From a checkpoint of a small mixture-of-experts model trained on Wikipedia.
Size: 11 layers, width 192, vocabulary 8192, 53.7M parameters.
Training: 359M tokens, 5477 steps.
Below are experts of layer 4 (counted from 0) of a mixture-of-experts language model. Rows are named router (the router's row for the expert), gate (a neuron's input weights, with its number), up (a neuron's input weights, with its number), down (a neuron's output weights, with its number) and show model dimensions 96-127. Each number is 128 + 32 x the weight over its row's rms, rounded and kept within 0 to 255. Numbers have three digits each.
After each expert's rows: a language model's description of what the expert responds to. This comes from a sample of Wikipedia text that the model never trained on.

# expert 0
router:090144131105160130094142119172096160097140158201129166118136145145160134140179071096091156130146
gate0:150166132157099110077083158131094101134105167096126152081113207127100100203140102081157125084173
up0:140153137163149174156118109123185153171112071166158123149093101202121123106117116167161139077114
down0:191141138123135118098123149108153089121127187110110144126117152182168134133190085123112140108141
gate1:136136131102163169081147118148102159052122118138111177118144152137135127136116066119095095141130
up1:061139112075154084136117144160112124119138160126093214139124148097130105182127108120148184067154
down1:147124066120155011150148116133088142140160100098193142099173124110110166144170143041134140130072
gate2:043102168120116117152134097191129153142136153122145082189159133096185147130115081156140137138126
up2:096113160107115144132118142082064143203102110107109088104158157072111079106082119147196137211164
down2:138106139225139107130070102083167057096094136155189150135181062160085153135117127117104110157115
What it handles: Clause-boundary commas, line breaks. Commas after introductory words or places (However, Afterwards, Amherst), plus line breaks after headings and paragraph ends, and such/including/while.

# expert 20
router:121139076080151170136152140160136137092130099123169104116117126152181161093176128112080159171111
gate0:132077106166144152104180186118216126132163123145151130125171132128063104167125134106136110111179
up0:112059107106086140081115141096179097115118126116117149141150113180135075166158113145057096098143
down0:133143227169169094092117104093129077093137204072117153201102120184137160093194158151092134101223
gate1:179102152134099148101069113124051090157122173089090127131159127109119125129109144118129098093183
up1:111134146121095142166106105168145189061130072138133136140158034119084098117133113158082117126142
down1:085127162104135128096127129124187180215152124168101106153112159075109110122116174149114147116094
gate2:090150132158141120143141133159132089183173132120157175196118120155143170113170108104106148106150
up2:111165136069115150087124167087101128127092121145142122116123103068151096099185183146150099143179
down2:124121167136117159136147134113201120148135142149124106195122146119138122079164082127086087071190
What it handles: Conjunctions joining items. Coordinating words in lists and clauses, mainly and, also or, but, with, &, dashes, and subject pronouns like he, they.

# expert 15
router:100129127093143199173097133146127169084115083142140131141181098122086193168141090144102129151086
gate0:080148137124179107124153159126146137114120109132161089117160116186133179153106077081034124091116
up0:069163128097181181112116123152132180104134130118169124130117083119123164107129104119102118222096
down0:157116178127165091140058117049110148110155115093064141233071156111127136121124160092163155164113
gate1:099202116085151143119067176143116155116114099125049142117150109165107160109127101109071093171099
up1:088111103190109171192125156119118139090100169194102151159119137111100047162141143126109094110089
down1:094134083152098112105124144119144095169097182111138076184104162101161128151082167180131146121120
gate2:092108131178174114101167127067136125145126148148128140149119191172182176089150146146144089122130
up2:120083122187133094120135099096169146151121067121131083107175139158098088081105150131149142127175
down2:157133131091192126083081164111075160135126121093104090095159145117149116085124102109139141148082
What it handles: East Asian name pieces. Syllable pieces of Chinese, Korean and other Asian personal or place names, such as Zh-ong-lin, Y-ong-le, Hong, Li, Tibet-an.

# expert 9
router:080130137113183180160121157139127158083107117141175150125116177125147173161199102130066153149125
gate16:191151114171118125093087045086161184165124066178078116133162119193145118127117127122157135075136
up16:144084169168171114158120166128115086078192162168127149101093097139192100138097129042115067163143
down16:130135144142078141085150145148054108107107161130106132096085111120109141183077123144177161108095
gate17:099116126109113179175154115163130190113082105187139117178160102148086081088168119120086114114085
up17:143039144101160121157109069151163149114106132123205145166134121171125163127123109117106165125071
down17:127115144142123209109156092122060145089137122141132134137095142092097146116125150163130113141140
gate18:168130173143100097140083103144119102096124104154120150116197135151101109113089155140120173107158
up18:151198084131095139136165160135107107105139162169121127113127113151112147144118166127102110101120
down18:174143078141089104111099120171151137147109122137120117087113170124127167118064090174109094095063
What it handles: Digits in tables. Single digits inside table cells and numbers (4, 8, 1 in 10 or 14), plus some words like only, length, this.

# expert 7
router:088146121118193179179122144137123161097137105134162149132119176119131174168196103120072147164104
gate0:124099074170072125100097125146168184136164129196170128102089093172186076132160117154106112098076
up0:155172126138109122145095168125081198103132094201091128070142175170143110140136106093144127166136
down0:139136149123140085118067106136103089129142132122092117110165094099148101065134099134125135080215
gate1:150105086149108126093095093145103117148109164163116109062182127119168166109164203159099169119098
up1:097137165099129124139081137176080111097113164156131186162139144138142116121059144103068136118111
down1:128141086082068133138101145167130161129119075140099100168137095129127142134197167097101144172124
gate2:113105161119108107171137156122196183064154119167124138115116188110077075100168149100125071133130
up2:155150135138115071136102116116144108122158136146075106160121174175078108165158199146090150168129
down2:122111149140130074093179144138098121126142096115160148167110104167084098092103073107175184126092
What it handles: Locative prepositions. Prepositions after verbs, participles or nouns that open place, time or source phrases, such as in, at, from, during, throughout.

# expert 5
router:137114075182176122169130134099117126183120143148170081168090164129149153079176016183083137136149
gate0:128099134162100111146147103117112132111177135161124079098134150129136091158106079158133131112190
up0:181187212130168151110104147130128173130151186100112124129109104154073178143069101151119144166139
down0:088106176069114146146165136194122176073121176079079139056107096060172141120163098139127128117139
gate1:075131143166144114089127123169076117122196146161063080147118142169095130194122127173131106102144
up1:097099039190165093154153159121132123074144164169146147124103153139193133148163145170142172117208
down1:060106146123124189095128109117100087138125119158151021186129124168138119161106181155132128150158
gate2:120076040115118132095133108114129101117126107132108113103097086136136121197173131069095102133100
up2:092164187144199143163156109121169153100155177153132123127119098113097099161145089183123155130133
down2:117087156115138108156113129113133085073115153130068076071049203105118118109123146174108136180166
What it handles: G-syllable word pieces. Word pieces with g, such as eg, ag, ig, ug, inside names and titles (Meg-ami, Sh-ag-gy, L-eg-ume), plus capitalized The, At, St.

# expert 31
router:097140123117184173166126146141126170070106109144168153127117152126145164159204096119076149150136
gate0:097140149139131147050162108194094115076053159140153196148144117143087144134073096106118129100094
up0:106097182113083113110125121086094204120161129159127132189141112151077117106114093129140147102118
down0:149155150156143119106072135121175153097069145165151117063151094126071078131110150107175214117126
gate1:078189143117176139086186151102143119119160153140140150085126126114123130129154181071167151128081
up1:113175139122158161105093139152139171119160128098101132145108150101120177110167124128153161167152
down1:135147142121112124145142121145113096121165156104137137127121147159126137092143157184149197127116
gate2:084084097161175165135069160152133065163072132072116180124127135146152110147058090129119127092132
up2:136182145102062096107140107094151156155166082139075154119092117118101143108164166111110147223141
down2:099097092122130156196087137097127107157071125097114104164137111100097110155153144185178156143136
What it handles: Dates and countries. Month names, country names and spaces or digits in dates and numbers in tables and lists, such as October 6, England, 2025.

# expert 6
router:058140113119153186110082128121127120107122125177179171121125175139113165155162104116113143159126
gate0:054146115097212088108141144151161140133094171112169123074098103095166142145111137119136072046126
up0:085115136087151117139099121162200064145119170088157126184090137104175126135096131114161158107094
down0:151127143031122129140180140079174091113109098091158114099108110063154113148207121119153122111109
gate1:154155096152165140068156103156083185125180137112111116117151130103072138139168094168154124092164
up1:089170107108163154176165125132069111118123201122109143132140112059130107107191069130076107081109
down1:169158157095161168103155143120156110088133153101182157165096115177095133128142154098056050128091
gate2:128073113175101139178121102163110147104091084189126131122095135110129084101128089137107172170148
up2:126109123108094174116077114078203132090130088125105103128087146075131158156100153118152128101175
down2:125105058175130176131113128109176125122101157136083133101146134170110133105155145206099123098126
What it handles: Word-ending suffixes. Suffix pieces completing a word begun by an earlier token, such as bound-ary, resurg-ence, convers-ation, aggreg-ate, often before of or a comma.

# expert 17
router:121150101117195140166124145123105146093106137112209157162126163072122203116168094121097119147135
gate0:133105148087086128149124130112129142034133160149102121122127124146128138152107124147112139115126
up0:125123139104178133150161127133133113091125173136145146122137066105144173094122103126126118096202
down0:118121154092112176168108102104160183069085128119163104067112128161104143120184093111122128079129
gate1:136128107090156162174179071111077118158142098101041137099109148133148099170133158122093088129144
up1:147135113145144116122131112100135165130082172120148004169104108080194101084125126129129110173138
down1:118165150174095032083155143132114105117155117145168120104114090066155143070137136139112102129126
gate2:090127110170195135135104116094104116115088169166119187171084145157119179090110123123137092113129
up2:158139129126121093115156107219070151109175130172119106089157150168168105170115174122128123082118
down2:134188061168143155136084164116065123167136121168074166135158182118139059143041074119197142058147
What it handles: Infobox field labels. Field names and separators at line starts in infoboxes and taxoboxes, such as Coordinates, Education, Phylum, Population, with spaces and pipes.

# expert 10
router:100128129112181184196167153124126188107127119134141167188147162115086172123136131149120140151117
gate0:137100141120127176144098075194058115089117131193178146125108169124131140130131112137095191101115
up0:190100099056109126139117138166104148126134096080103187124178138199138127142123118118144135150094
down0:138152185079161102143065141178152109122129154091119094077142095118126185125189152122141217102134
gate1:109139150150133181126126067095142137130113178110102145129101200107090071170095119139158157141109
up1:175119115118107129113137155140147103126134106076131159160128151162134116158125127108168111132165
down1:176136137092115159163114152097090133147084113102113119143180097086126073089140162112139155098118
gate2:104132127089082196143174128124124086143154132096073086112109120111082138153104157125120093164181
up2:134137141131149114123130138157150140142136116117056076146155222144180134107123150093126138152156
down2:148121134158087126162084107087169112171106164113150117104157116108147175142141097083080158194136
What it handles: Infobox field words. Words and word pieces in infobox labels and headings about stations, roads, elections and careers, such as Pole position, Preceding station, Length, Occupation.

# expert 26
router:139135073102197098115126135180133168180134085093132187081134122088142162107166125120101159133112
gate0:118136129126202095118159155109109130126128155107131105105116130098169155161149106168107060135155
up0:157128123096146134174112092147099170178108129133094170113120175131155157172170095131100118123084
down0:187142123137155138135144143080139086117070177144115126126165176135141089121116201172179171110150
gate1:166114179131123117113148086077121118087134070135106069159164196193119006090089140142148102129180
up1:104107155076143050094149150142096150108172114138157101146154133119116073123139113130073157141128
down1:142128152206134067144163157134104079124082105179230118159223156159104109198097155108096225142143
gate2:144169109143115127160106140156111120158104114168147202126087065112143124110143212147145102137129
up2:188147102156194096147141128087174076130112152150062064076106143137141067137100125130166124179166
down2:067116165134094120133182150136096126167085134197152136253158161135137128141103090136123136114195
What it handles: Periods. Periods, mostly after initials in names (A. J., C. P. E.) and at sentence ends, decimal points, and first names like John.

# expert 16
router:095135115140188143187131125120120161103122131124183093158156117159149187146129170150051083081090
gate0:192096166183148176138196117118129095086138142136111210195143150196139123145110187074123138083086
up0:138086079103113079094153112170116135104153085084101116103165125124179102166152112112130168096145
down0:166085100194117098151080137110123162046134108144137157125150175142105182169059057155149100155159
gate1:172115103184133168086132116123195105113158111080130134106104080143105139104190136144075118136137
up1:156146121151138141126160130085141142100182084123101232157108146105054088140170084131150175116211
down1:107147153159141115133090166151109093099116054143122167177103137114129098126188123084105051125051
gate2:078116166126117164143168105115187157070139103216082095193117114123136093195102130076082135090120
up2:127121078137077049104114196142111163135118125065127099135121117049118132130101174133209093109122
down2:125138071127103169101105153105150145139089149144145170133150123094111154128127191080108122109154
What it handles: Biology taxonomy terms. Taxonomic and scientific text: species infobox fields, genus names, protein word pieces, found in, synonyms for, and section equals signs.

# expert 14
router:086160103106183182155129172138124162082113112136169161128117167129150169158206100124069147147125
gate0:108097191178165167151111063142086123116099148164145166125131193142116103092142155116162146144134
up0:158167203056149118087136146141067132068086140101160138180149114102135113120093157119122155082081
down0:114128099156160135107165135105145095186180107121100170126088103084155108143159179136093092090095
gate1:113173164108101047153180074144177137187131108122105176140159141129077142101079109178172126123097
up1:127113127168142154156139177196112121136158097146093165112121117077120097094161135110154106135144
down1:122145118060085101155091085153148130134130134113152124079111148119082094102126169139096178129148
gate2:079183129084117089211115212119158166161137080099176116147137087094050138167063166113122140131164
up2:215139101090083121200092141121129094180111086189122064099163104134087134091141137163113130146124
down2:118127136100121131147128134159127082135092149162110135201114060137107169172102094113110129149141
What it handles: Line breaks in lists. Line breaks ending list items and table rows in credits, charts and infobox data, plus digits and some mid-word pieces like trav-elled.

# expert 30
router:120113110125203171179104127100173125131121123126184120122067204108182171100141044194087131119156
gate0:143141126163148133148141124102139101164117087150191087144102081097149193112152119145124080142083
up0:143091139147061079141138151110124073192160110158160133150106081113154129102123131131132158140190
down0:142139096118131142063124186152131164131172121123105195123138125084086205107094110113159101154171
gate1:160127139108040082130096106150064126148141082142140123121107098100130199117144101128158180156128
up1:145143130121105142108127172155107082150124080140118199102152107150111131131115183165112151141109
down1:146119132078179104135109129140088111108132181143142171156095107096076130137158082168104204109118
gate2:076132073176127122174118144118095112131096132130125097142184128124139120111143116156113143122146
up2:152162113170110073117067159130177102112150120109148100152140166142155124155061092120127162093141
down2:130137205086136100158083134182124123104088045158192131171123121081182184119114088160104130118103
What it handles: Music and film terms. Words in music and film discographies and awards, such as Music video, Film, Best, Airplay, Billboard, Platinum, released, single.

# expert 12
router:113117083147146159086152132106158158129129122117138123108125178113115099086140156119166108143123
gate0:163079108121096149122184162151114186148104103147106147156205114134133130205103140091175119148166
up0:113154086070078103133108103097139100157119056114096098111085129104146135120139074168150142127101
down0:129114088118072131080142113095165131085078101101143119092161120138138117107133122136111161131126
gate1:086116115130129125111119086123133103171119135105095169119082103166111122142154070100158118126105
up1:149200100131148090115135154131094092171144114206135147100118141125160085063173109145122180097112
down1:097143099139161169153162121101078134138103117082209153120125119199162141129136147113097119104106
gate2:149111128150109091133106153087126143151112129205121168060091094136148173187119119112100138137109
up2:153104121128140022105148145101124134155124161148153121118135154113158159203117168093157122156144
down2:190156132158120104121149102122103169145119151063187101139075130126151181121142103172176170140102
What it handles: Copulas and articles. The verbs was, is, were, be, been, became and the articles a, an, usually right after a sentence subject or a verb.

# expert 22
router:121132096083151125130185150144148118117109077130165074106134121099039150113142082086081126109126
gate0:129121117190167168146109153100190132093101144123101111172194129160132139137106150109178114066237
up0:149117179096102086114123113085121161123115115216106174154139178152164116143157144112113103101169
down0:085128166156098137130186142172120083129155151154131127158110181139092112177150104111131127102142
gate1:088134130079093098159110100139095157078106158090144110086129112125071098099068152075142093120143
up1:072164136090120145123064162147125092100103174102151132108124122137121151143126157111126150150130
down1:125141139175128149125049100112124081121113139139140091044103132126118120115137157130143140156050
gate2:166066087129075090107131141089143122164095098102100127095112106113125149151167128170149117159126
up2:123110131109112137106109163095149127124159066080119166157116164140118120150119142186135181111162
down2:184097168114161108094119130209155120030151115151136152042124056166093137138119094135132132164163
What it handles: South Asian names. Syllable pieces inside South Asian and other non-European names, such as Sharma, Shukla, Bhavsar, Khan, Singh, often in cast or player tables.